config.yaml
d_model: 256
experts_per_token: 1
d_expert: 256
d_shared_expert: 512
balance_loss: 0.00505
beta1: 0.95
Below are experts of layer 7 (counted from 0) of a mixture-of-experts language model. Rows are named up (a neuron's input weights, with its number), down (a neuron's output weights, with its number) and show model dimensions 0-255. Each number is 128 + 24 x the weight over its row's rms, rounded and kept within 0 to 255.
Before each expert's rows: "mostly gets" lists some tokens that are sent to it at least half of the time. This comes from a sample of Wikipedia text that the model never trained on.

# expert 5
mostly gets: " al", " La", " de", " ", " El", " '"
up0 [110 103 148 109 177 125 142 101 109  63 100 154 135 143 132 133 147 101 125 154 139 135 103 152 138 112  99 156  89 119 111 128 153 127 151 134 147 130 121 132 121 106 148 145  67 150  72 102  74 131 141 161 106  90 135 144 125  97 146 142 106 143  92 146 144  87 126  80 170 155 141 125 149 126 140  90 175 151 116 124 136 112 163 129  98 126 126 135 127 172 126 138 112 144 103 154 187 145  84 152  72 128 116 127 144 108 117 108 162 118 143 140 147 150 129 160 117 119 156 136 120 148 119 146 105 127 122  75  58 130 174 141 109 132 109 174 147 142 119 125  87 151 109 132 145 148 104 168 136 138  90 147 136 154 139 126 132  68 145 110 143 110  84 104 148 115 136 144 109 122 101 158  80 122 145 129 150 130 134 109 102  85 112 133 133 135 106 102 140  96 106 133 121 120 139 123 167 110 149 138 111 134 129 164 122 120 139 167 172 121 122 149 104 130 105  88 124 127 115  96 141 103 131 124 113 165 103 143 142 122 116  52 131 156 144 136 162 131  91 123  93 147 135 130 112 146 146 156 166 129 113 103 137 105 133 128]
down0 [141 126 111 113 120 158 148 101 149 119 107 134 127  87 153 178 137 133 153 169  91 130 105 125 132  50  69 153 155  79 115 135 133 149 109 145  75 133 140 109 118 142 137 112 136 153 127 155 122 152 102 113 135  61 134 106 139 115 130 108 106 154 112 112 110 123 136 132 128 115 102 127 115 115 111 153 128  96 144 120 137 155 112 113 122  70 118 117 131 111 111 127 154 142 126 137  87 119 137 120  85 114 125  97 158 143 118 143 103 123  84 114 104 148 119 120 127 169  92 130  76 114 155 111 164 176 123 164 134  98 145 138 168 122 152 149 135 131 108 179 119 128 110 114 161 136  85 105  93 143  91 128 161 138 106  81 110 108 151  87  93  93 145 104 157 160 123 162 127 141 111 118 124 138 117 155 147 123 114 153 153 116 146 178 130 138 104 145 153 119 158 116  80 153 120 148 126 162 161 117 121 143 103  95 117 140 179  95 133 108 130  92 134 112 121 123 113 150 178 138  86 139 148 127  96 104 133 103 138 109 126 133 133 152 101  63 136 132 107 133 188 126 125 100 113 133 108 126 133 126 155 148  99 124 120  86]

# expert 1
mostly gets: " out", " their", " own", " over", " large", " her"
up1 [135 174 176 149 150 148 130 175 143 117 120 127 138 136 141 139 128 131 112 135 107 125 132 149 131 111 192 149 176 112 130 120 151 117 124 122 122 106 101 142 135  88 106 137 129 112 126 162 127 105 101 150 149 161 110 160 140  98 157 150 130 166 131 147 134 110 123 114 133 139 108 145 168 142 140 152 151 132 153 111 131  97 159 112 139 153 147 123 114 113 151 117 165 150 127 115 146 125 137 119 135 121 133 139 140 135 141 143 136 163 151  83 126  96 110 115  77 141 115 154 158 153 145 135 134 120 138 142 101 131  59  75 142 124 143 136 155 108 106 122 112 112  97 140 115 126 146 145 151 150 151 144 145 135 129 111  93  60 133 110 152 104 156 126  79 136 140 109 138  78  93 127 113 179 100 114 136 148  90 129 162 128 111 133 110 106 156  69 125 163 126 120 116 133 135 161 124  86  78 127  98 125 130 129 154 111  95  84 204 139  98 134 143  87 120 138  90  92 160  98 121 163 104  91 123 150 147 127 105  76 141 122 158 130 114 152 163  98 103 145 163  79 181 141 154 134 160 157 144 117 119 130 119 128  94 129]
down1 [141 172 114 125 122 143 136 190 142  88 155  86 126 105 156 160 141  94 153 110 115 130 144 145 129 161 154 124 167 100 145 108 141 123 123 151  99 117 135  89  78 149 127 128 151 149 157 159 102 122 149 174 134  95 164 126 108 109 107 133 106 108 143 112 170 141  94 138 115 159 123  97 123 161 108 126 131 105 108 144 114 128 128 115 138 130 145 130 118 167 131 146 134 113 118 137 100  98 152 136 176 101 113 121 179 146  93 152 142 131 134 136 131 161 134 150 136 124 148 143 128 172 147 146 128 137 125 113 124 128  89 108 170 192 103 170 153 126 115 142 135 107 151 128 110 129 143 124 116 148 120 123 106 138 182  93 173 133  97  94 172 113 126  61 130 126 136 157 113 114  89 148 127  91 146 110 134 117 126 149 107 135 133 123 110 178  57 109 141 137 125 128 101  72 140 102 113 116  81 113 116 105 116 163 111 123 123 144 119 120 150 126  96 147 137 104 110 101  83 148 116 162 126 147 107 131 128 155 159 108  67 138 104 127  83 135 138 129 140 118 120  93 155 155 135 118 183 141 109 110 183 142 101 115 128 134]

# expert 4
mostly gets: " University", " York", " National", " States", " China", " Army"
up25 [103 153 119  98 138 144 106 156 128  85 104 156 141 145 143 108 130 144 110 106 119 129  93  99 108 152  96 144 132 121 100 146 122  96 127 145 131 116  88  97 132 127 178 111 153 143 108  90 144 118 101 185  96  82 125 134 148 175 125 110 156 137 137  77 106 140  92 125 176 117 127 134 107 112 156 130 141 111 164 123 127 149 150 139 102 124  94 113 142 153 122  96 137 146 151 156 121 146 143 151 170 158 126 155 126 136 101 167 142 157 153 138 139 129 150 137 175 160 145 150 144 109 116  97 143 139 136 170  79 122 154 207 133 134 147 128 115 120 111 158 118  63 144 163 104 114 123 131 120 159 153 130 140 116 161 157 124 141 120 140 141 113  95 104 159 126  99 110 131 163  78  97 138 102 144  98 101 103 116 149 111 123 142  79 110 127 101 115 137 110 174 128 151 125 122 143  77 114 126 107 122 124 133 106 132 108 144 129  77 200 118 108 128 140 104 122 156 151 160 130  95 118 143 103 111 144 124 113 137 110 178 124 100 132 135 146 136 133 143 113  67 109 145 126  91 173 102 128  96 136  84 122 147 135 120 133]
down25 [135 138 147 148 119 148 120 133 131 150 148 131 115 139  92 114 128  95 139 182 137 131 101 177 115 189 122 142 139 119 118 129 163 120 178 125 131 124 138  95 143 103 163 104 126 127 139 158 136 182 109 131 158 177 112 132 175 133 154 154 106 156 121 108 137 114 111 142 122  95 130 183 133 119 148  76  91 129  94 100 164 158 140 117 114 157 150 175 139 127 112 164  86 151 121 111 183 113 117  87 135 130 122 123 110 140 129 113 101 118 114 108 109 142 145 139 136 123 157 125 161 150 103 139 161 127 132 148  87 156 135  97 177 100 140 142 149 137 137 160  88 200 123  88 142  94 107 136 170  86 131 109 148 147 119 150 131 103 140 134 142 141 142 154 128 116 128 150 161 138 124 138 157  88 119 124 108 147 185 115 130 112 129 175 143 127 139 157 169 135 115 124 142  52  99 102 127 139 115 110 125 125 120 142 135 123 150 133 162 102 110 131 133 130  88 132  97  81 114 142  99 131 146 129  89 144 148 162 131 120 150  90 100  98 158 125 105 145 161 155 118 153 139 142 143  89 140 143 125  89 127 151 149 151  96 120]

# expert 2
mostly gets: " was", " is", " been", " were", " are", " being"
up0 [140  90 134 138  95 136 112 125 108 149 133 126 123 192 120  90 157 140 141 105 162 117 148 151 117 126 137 152 158 124 113  94  87  89 144 101 154  98 111 186 143 122  78 133 114 124 107 139 107 141 119 129 143 166 101 134  91 109 132 141 133 116 133 155  95 150 118 106 130 107 122 162 137 162 160 122 103 162 128 116 145  67 154 137 124 150 120  84 115 146 137 160  95 141 131 154 139 162 156 139  90 135 130 128 115 155 159  93 119 107 115 163 129 117 116 142 146 123 111 112 118 123 138  82 102  96 149 156 113 131 158 109 144 129 107 134 145 154 107 124  97 133  70 135 152 185 154 120  84 136 120 141  91 141 127 113 122 151 108  78 164  97 114 144 123 107 122 114 132 150 141 156 123 105 164 146 140 121 153 123 135 107 126 108 100 133  79 104 135 144 163 122 145 119 136  37 149 116 119  46 158 105 127  98 144 138 108 178 173 153 154 126 139 142 106 115 161 121 148 140 107 168 118  92 148 124 115 108 142 127 131 131 154  90 163 148 170 118 142 142 142 100 156  98 127 127 144 148 138 133 134 110 113 165 127 143]
down0 [ 82 150 122 110 157 144 114  80 132 155 116 120 103 111 134 142 154 124 125  86 139 158 141 212 101 152  84 168 133 158 125 120 134 113 124  97 133  94 123 120 158 135  77 136  84 146 116 125  84 123 167 124 151 109 102 144 107 134 116 146  92 110 110 136 134 160 138 103 198 142 115 107 124 158 153 131  94 132 124 159  94 132 149 141 151  89 102 160 140 101  53 156 128 106  62 125 165 107 117 158  92  86 142  73 127 177 129  78 116 139 127 139 110 144 103 152  98 109 123 112 134 155 104  74  85 121 128 147 128  99  78 131 120 129 118 126 135  98 127 106 110 119 133 147 149 112  79 137 131 150 145 134 139 113 145 161 127 137 160 135  95 131 106  68  98 135 134 162 148 139 123 140 129 103 141 123 103 115 156 135 152 123 107 107 149 122 110 135 134 129 164 108 153 100 140 115 129 149 121 145 143 127 120 130 127 112 129 154 101 148 113 131 160 149 125 130 127 142 116  82 130 113 121 133 124  93 152 150 131 140 139 141 127 125 127 136 120 177  61 123 101 126 155 130 146 127 137 138 109 108 158 151 124 145 118  92]